{
  "experts_per_token": 2,
  "router_score": "softmax",
  "balance_loss": 0.00245,
  "router_z_loss": 0.001,
  "norm_eps": 1e-06,
  "optimizer": "muon_variant",
  "lr": 0.00842,
  "beta1": 0.95,
  "grad_clip": 1.0,
  "seq_len": 256,
  "steps": 10360,
  "dataset": "wikipedia_en"
}
Below are experts of layer 2 (counted from 0) of a mixture-of-experts language model. Rows are named router (the router's row for the expert), up (a neuron's input weights, with its number) and show model dimensions 0-255. Each number is 500 + 25 x the weight over its row's rms, rounded and kept within 0 to 999. Numbers have three digits each.
After each expert's rows: "comes after" lists some tokens at least twice as common just before its tokens as in all text; "gets" lists some tokens that make up at least twice as much of what it gets as of all text. This comes from a sample of Wikipedia text that the model never trained on. Tokens count by the router's weight.

# expert 10
router:523496445493488487512476521513510499493483495508557499509522497461513501514511455518507530482466507469515503532523494514523483496528542496469510473508482482450497487476476528513486487478487462481489460503501524509482475554489501460482474503511440563494500504515490528505533512530473510509516538468480514506502453539510453497512503491467528510501493555464483512531506520503507502530514496515529480499550535543488467485529481507484518470472511552498502525506494531539496507483463510523468507501478468473501482471495459540541481487504508490503499514522530486490501530505507511438503522507521475529491471492515516459434537464455466534475460506544467527480501476460486498554521494494494499473486531493518522442482528530515489564469480517461472484489490499502537468468522500
up0:495477507521506449462522508512493487515487479485512487528527519491486501535519518477475510459509509515518532467465479495507503461490509490522521533528437489518490481506523495514491456472503505489482494460477474499452503561516439436456483497478507526492499486491532516461503495507514478493514469484489511468509503528509528488514459490522492496428474530521463500500523468501489483501499517510485521467498533586498524534555460484499537485482520517508525498476514504497520477496483508541477517452510521563475478490517515478481501508525523512464507501448481505539500488548490476528508505469504465510480490478484516549423522437496497445508497479537477529510512495506509522495519499505486517506478537483510518455458471488519514492518512504526496502502491527486486462545513528
up1:502530486516520484511502539554487518492475511528497493517491561450481545519500469535520521500505469507517504485472482472517501507487523504495482442477485474508518490512494496494466507477497466489476517508483551503472525482526504469545498500551461499525459470579500505524520524502504522482517498450481462518465505508508499517479542487494513507479476512455458485506510526475435451504501528502523476509513472493538520499497451467467527479535522541495543482492522478517477510471473515481472477500493493521525472482478474475498525533487451476478517494511485514527457537496516507480471501497527443546467508478532504517511507537507473474500533488458490510468502485506466521497526528513451483540521526473536498447448515483484501497495504522497469474493492500494488529458501459
up2:540452500475501521487488478530513500499486515490501525473477531546542527493552490452485493478485563487468470492503500524516472436533444491527545479491526488515522455498532531499484485544464470536544485526517494480469506532438496492502447509552508523517519507470501532470502533564481467483480479499470484505508461434486521531488467507493517523492499516493486495493480568492527496488515495523489532530493546504522496495498503485480505487494483472446539525504536517520485517492480555538537487493506498452504491502501508533530514511494519489519490500468513491510544511512528509489454534519485537469510469523489528496529522508507483538518496540492479511497505499494473513515484468509489493528477515471491522485509524493497491481526513477524489499555464524484495508447505498
comes after: " |", "|", " /", ";", ":", " 5"
gets: " 1", " 0", " 2", " 3", " 4", " 6"

# expert 22
router:536514486540523519484494489507509516492450469515548458518549459457520511502498475502543501471489514457487483512484488523512481523509511488486510516520472529445486472503541528492482482479495489506477464520545506479477476522502507464474455503507449492513482477495477524516514482505504465538517509476504537486513483537468450503494538484465508518468463508513522513530480496485532538506509485451503505491523504541483487479510495486465484504511524514547482504534504527488517498503466523504473535475503510445511480468494489511536476488499504534503446465492544477455487539531518532474511459467496501543472494493503529507459542473449463542484459478554493560469514466481511505519500469541513488498484531515490523494502540534511468525480484504489464519513459532497502473497494530
up0:512503484474474512441470490506474487533505510502466507525471520496505496515524513492517494533465479480498501506486517490474503540535488556531506513481463519520476489497537483483466504560497505499522512541572522448505506511552527507499490461490524487446514501525544512450516464526454500468498480524463532469499497502508512474485545480499455488504480554539514482503456506466487436498481488494492528467517532465462520475514538489488555500486512529499507455507450508539496506518548482516504557478500504487481513505503481513533497483461435500502504546468496518461491555486486536507504480539486557482481466515482474477494470504491474491509479498514495481497483489467493513497503488508518536500499493527520481491486520507519492475486515538475512494454474488492482493475458489
up1:468507461509521512508498523522471526499502488486505541513516459514507505458554509511503500487478460523521487487496482499494481512493495472534519540509490482470498527461506489451513491495523481545476535503514463541508485536502454487481492504504478485532504492498484463482449484470530483487505542485557528513502501496513496484497533500495500505537554486530517487481546513518501493527501472528482533482489490542524524493516544488506523539545491494523506489478493554499531485441517481495533521486494504531456480498506483472502528498521485535523489511540485522474504527528482541446537461475523473506528500469534480528566543458504462494467496462501459506464477508479521509534502500482531507466471499506483495488440535514528524550508492499448503533506464495502477461535486545
up2:533559515483534472575480497449497466469466473530459486507500504497505501557492501488519535545535515479470498470500498497457487520499539507511496470518453557469462509490530516519545475526454508501503507485516494484503466520480518515503529482534496529488501507511544513465494538515514471518504482510526502581494556494490492495496483508488533500524507454561471474494465479479511536486506522527497517481503489512460528465477515506517466478509451510514513478499462477484480544479462512519484519474520523519476482473517504535482470516513519480493502510537498490473517495482518498539505529496532488541511487467515517495491446516500521529542484523509497509471485478492498474558518511502466545516466514483495505489503481568501499483509545500505479503518525506501528471458506514
comes after: " ", " 0", " 1", " —", " 2", " 3"
gets: " |", ";", " –", " -", " (born", " also=="

# expert 19
router:505486452500523504502475488560497480477431483476510512487545451470526488492518481516527512462498478474509505570508488502521506527497563517487515496527492511476522483468500515510534463466522452487472489502492497500493456530533515478461504510484491525517531473462483516531526470531500498533489508472472508529506494514494463480462514487480503500504467520474505497515515484467466522533534519480474486490537518532490472478526493504471451515497533530538488516525480548545533510511469529527469527498493518484521480463475466546522482480494489491521472459532526475478480468496510514459493529438536508525487483478522531481460518476473481537535492477504507525475491460485501521548512468524480506455507496503489533499498536525529475515480500475446469509540514497484508477495527506
up0:512534503508516481480498512514495457485513495489517481478513511480525463517484501507522502495513510487488501534438478502523465522521502521489439497445518500507479460515514499487473509518564513499458480536505509479517479458534487505459489530458500504554508475527503491526481453549490511489509527546493482529482506471484497445517571468507450481491497451498506530496522441566527460494502452492460453460520488508506495532468479498519520502527465473536489473476471486483465483502507539481473509513518486494506449471507486538501516491456536533483563485479522472508517554529511527470526527512517496539525506510521470474479522502526516497531518526491510515524484510515511504535539491504517512514514482498504517489491502507448497491489499460540497465510511511473522488496510493
up1:527506524486520525510526488484527477468495490508488519521502521528472449492498538502470465462502486527511497478526495539530462442509511493514508521519489502456503528513482477518556539515476467506512464499512482484518522496495563529523504512483483480514490490523441452488558498522523517469480495431514495504522478476478507511471508515531508498466496508517514463524513488493544507480490511467505526498511529478512486490476474514445451500446503532459488451521514507497488531519519506489521494495512479503475470473510454525506501493496486504478502494524520490516523466484505421481509458468500461491480464510545499485499489467499502510479530514503464524479518516476530524529549490572485448504488498514472490468550493486479519538499455519516505478498511557499456527518517479
up2:471483473491537510566487543478489526515462459500510473507500481483527486507521547501474497471493453506519507512534455482534514503478493521477512522525484476475510497474479535511494465483521463478506473514445500478492508469493486501479529479496473543517533524478529479528511490485526505501521457507480499511501448521521524487540502487504493502493481517518529489539496521498469540533512531508494487500483514490502509458511476505531477480481516546507543498475485559502460491488511538489526455485491456520475537478431492496480521482533515499519459514528502498507542485444510523487451485497519519535527545494529518572499485469492458500485467487493538498474472542512476523494459493464501523486458504477516491520507492490496480481467498489495449516483551481508505474500495572
comes after: "\n", " |", ".", "|", ")", " ="
gets: "\n", "|", "″N", " Born:", " Coordinates:", " Win"

# expert 13
router:533480515543498492483476513505495547453484508496546446522551487495522506512514477508490538459502513453523505511508506520505489494510538512490508503471444512478476475498503517486473486466530488468501499535490517494502455533505532469447483515529447529511533493496505512509520486513475504542527550499489521512532497522510461511493513499506519483501473543493531474545483490500522555527521500471527477494520493525509490521503471452476491505470516552514480496536460530516530480459487536522469501512461531475539521488501467529484490505507503501520489516518532525484450513498535552487514511485493500536497441465516479482471519466498461531485503484532501517496530496465480475512520445496474523429478517487486523477471555504508499527471447515482494521507496492484487478464538526
up0:517492535472494504491461478506482509478511475517502471492513479542505466532518507515497477519498506498517443544472500501534502491496487488509542533443478481474502516459465490504501503502464508534497497502509442433477470510491471500480501508562504463518522508492528517517485516498546512525533503481542487474487497494482476518442495501502422511519487547483541470517481515469480439521500499512486523475507498530460507511469543471478534475515507455467544504512452515557474508530502530498483487502488506485545497493483493493487503531511546504515497484481527502502480502525495500509499508505495475486463470504504480459527528485522538506540523531501446492519496511509472504479528465500460544517512493484500488560467515489500497502542531500496575491502506536472528460530486475
up1:506503483496486483507486527463522511503491500467503512506504428488475490521498460485470513459457512492473508467513498498499507518465465479473511511487497456482496500496472516467445510508449489490561499512459502537484483518515485486460495518492514504525508530519475493498510481481519514527483492526497517538500500529489489514471511508495478527549482510472491481492531469479505491489451551490502522512500487515504548542511473496540462551486488459499522546496489485499486459495473458491524546483444503481529492525533508528466473548478524472482585488492494509479515533483521554490506530537489514491473506514510449510458471558529492518487463482514526523498509497485552494488529456523464477537484533497482507489473545508487508495503490533477488493436534505495510533508481519
up2:490504515521508470548469474499483543480494510503512494513500481545502491567483524491490478475500504492510494475522473494537509537500499458509460510460520493495479494509492493515503482513453474467489429439528459472488493521495541519477515498453539546490503491508501488537506471528467500505473477479531551447453493518525536537468538462515528506532505531501509508441512450490490464501531477496468468492487523502473526518489465520496423443552493504503521533464512490523495470516485498498506487512478471494509570504537499509523512507499522522535490489508508549480525496514539472494495507460501541519464462561496517468518528478484509495488525512488470530479477492480480495512485487512518533476500507524478475506479493498487503525522499468469475499511518489519487493500503537
comes after: " of", " in", " the", " as", " is", " to"
gets: " the", " a", " The", " an", "=", " first"

# expert 0
router:524509523548516489525475507510497518500455486526540455485545491487546552538520481527556506463503494465511442538487498521554464512476521500486523479545499559472510475456487542472497469462451494508499516550511534496481491511487497493462506522502492493518534484469479512514538478528488493574521514508504496490519526527487472494502517477455535521480459504496517488525505489469520533502512511515523517489523474520514483509497486491488474491480501488515524498496529522507498477514483530532463507522490452498527475475488494530514487506467478517538484463479533487460490517493510527434493505504530478518490457480520550474471516474465446524538486497532509530499504488467493490521509480478517527448506519513483506491519503498554490521482489514451463512505458477472493464510518485
up0:480520495468514515495499493514527503532507516506446550541526490483555497510522512510459516471502536479502509517509491500464468488504468524518487513494528556501474509494517477543511504499511475517501501500490495505501481505461523491545503535514469534476484508514464534534484524542489509490473495544481475463472516483502547506483521513479515516502536546486473502501461533502547470518497511519495511484486515501496493493556537470493480495483514466468502520455469478479460509437465484482525498488513533524512504472560545476540502508480486472486477520549480491484513494484486527499464506511532469465515527495471525515521470473503528507497447519578509474477540473509498508491541486529478495528550512512541515484462486525544490490461482467473462515441519516520491519488472510
up1:493482481490516527496554511480509498470509485459501481454561501504501483511538508506491435516473529474492516537499487511544493518532512478513493473529491502524489497499454505479520483496492521477497514486512482480467516504524506491513468490527533545500502490527554515485487482480496499484547492443530474482494514520539479519489546510489492502505482486497483478480514547490505489511506469504518543463517515536535515490548489524487521483534459538481501555531533513492480500486479493530496489458461467503531483533498520522539530467522519507497526472519512531479478505501514504508494497492509542523479516438497538487466565511496480498520489511476516491495497464510473494519476498498520499548499471539512511492506424481431500570467510488510506554543483524510489479544460470
up2:524493452476537511494487503491513541494540499470553498503486498522527501499460483535465492475495538517530457556498516559425495538482502502470502521495511505504509492483482471505493481496501487478545516475499460516486512537528521507506512534507516501489487509510496527492530502499495481505526452472523555467464481520505523516478474475508495490520500509518506495483500463481519477493484522475513454517521500505480467497506462470462476466512532531496516564467467478484518509520490521448530511495539509485501501528469449505483488518512540535499452506490502509479536518535472528465538487502529476548503500470461535482486453491480491507476498470449507529477480487483506467488485502476496514519479538475458470482518487515524504468525453467533510462513521543565511524499505539
comes after: "\n", " ", "===", "\n ", " ===", " 1"
gets: "-", " |", ":", "\n", "===", "s:"

# expert 31
router:527487451516471477485468503509510508486473442485531488500522505536515532530558487497524481470495491465479521496501494503501427524525542517447507502500483517472484485476558528504484459463483471518486467523526500516474472501544475465475503488513471506519530492477523498509498531491482475521492529530487500504550483520481489493484508491496525546471463506491544522491510507491522548487528460461488489512514540545472493470527494476470496483517526519539520497483464532519510521528470533536462508511504494519522490444506488528515498465460502481530474491498531530453515483487514496499518502480524513495504441463527501470459502481481467512534517502515489499487505433476514483494531476473517502471468499509464485510512522537504474528442473504492461541511486489449538506516533489
up0:499458476515521518514486476478565494499484462509531506514541482521521499530505479531476518537518495494527508508550523518497523475517490529543497524461476486508496508529511522471485502448500485509463513506549510467483486527502522503520524480550533489475505548514523567496530519483484487499520516504475471511506497488472514509494463510494481516457515472513518498539482506536501497497477465560506497511498521478492478456522529496476505518517529478516547529502531559513480469506491496529489481524462541490487508562494493544544479437502497481522525505494493507443476486496539449523520545490513481488529541499483532508555501498520456495499507515431487441474518506528518453504485466490462486521481472490501505485515532528516463522497501515494509520504526521503540506520502513
up1:485502510547485504555477496464465517487464468497466510506526502512493482482501520553485501496486529488492522498458504471425474513528582490482489515481493500448516487466504476506510456480423486506503541515505451510484492513498533484487471555506521464483534479471500506501518524484517503519500510486495469559504457488494490467468502481511468501489527530512550505502531468509472456534477519555500519502524494479473515499482520485482489514518482503524495447454469480500413493486493530457519538493525495477486456493475548525538486466510513520522503488514466505500510479523514541489520550489520522526535484503466464500491473467547480462478505496525492498483481524497452519484462515479490516525519530510479503503469502516509487491506480499482506488491508503479493497496503475
up2:473473486543488472531498518518549523484513520479512463508551515535510518508510502483473519496499514531489500545469479525503509480505452482525478527499547460496518486501438525500483521517487495515477479542484426537479493498508469449517519543474536498480471459475476447518528507480501507470517451530475513497515550482506518506473489501532543504462509495504530562468503510456548469531476472517488524494514451535467509496520448495450524524496509512507502489520483486496483512493503522482511489513520507460514521504544482500444503487542510499515489482492516519491470509504524482462514480508497549478456464510540503463488523497486499489490485483461476529471478509466499500475507504495501516500536500527510469484488531523442547486506496508458480478528526526526515469484520499
comes after: "\n", " ==", " =", "==", " known", " such"
gets: "\n", " with", " at", "==", " from", " as"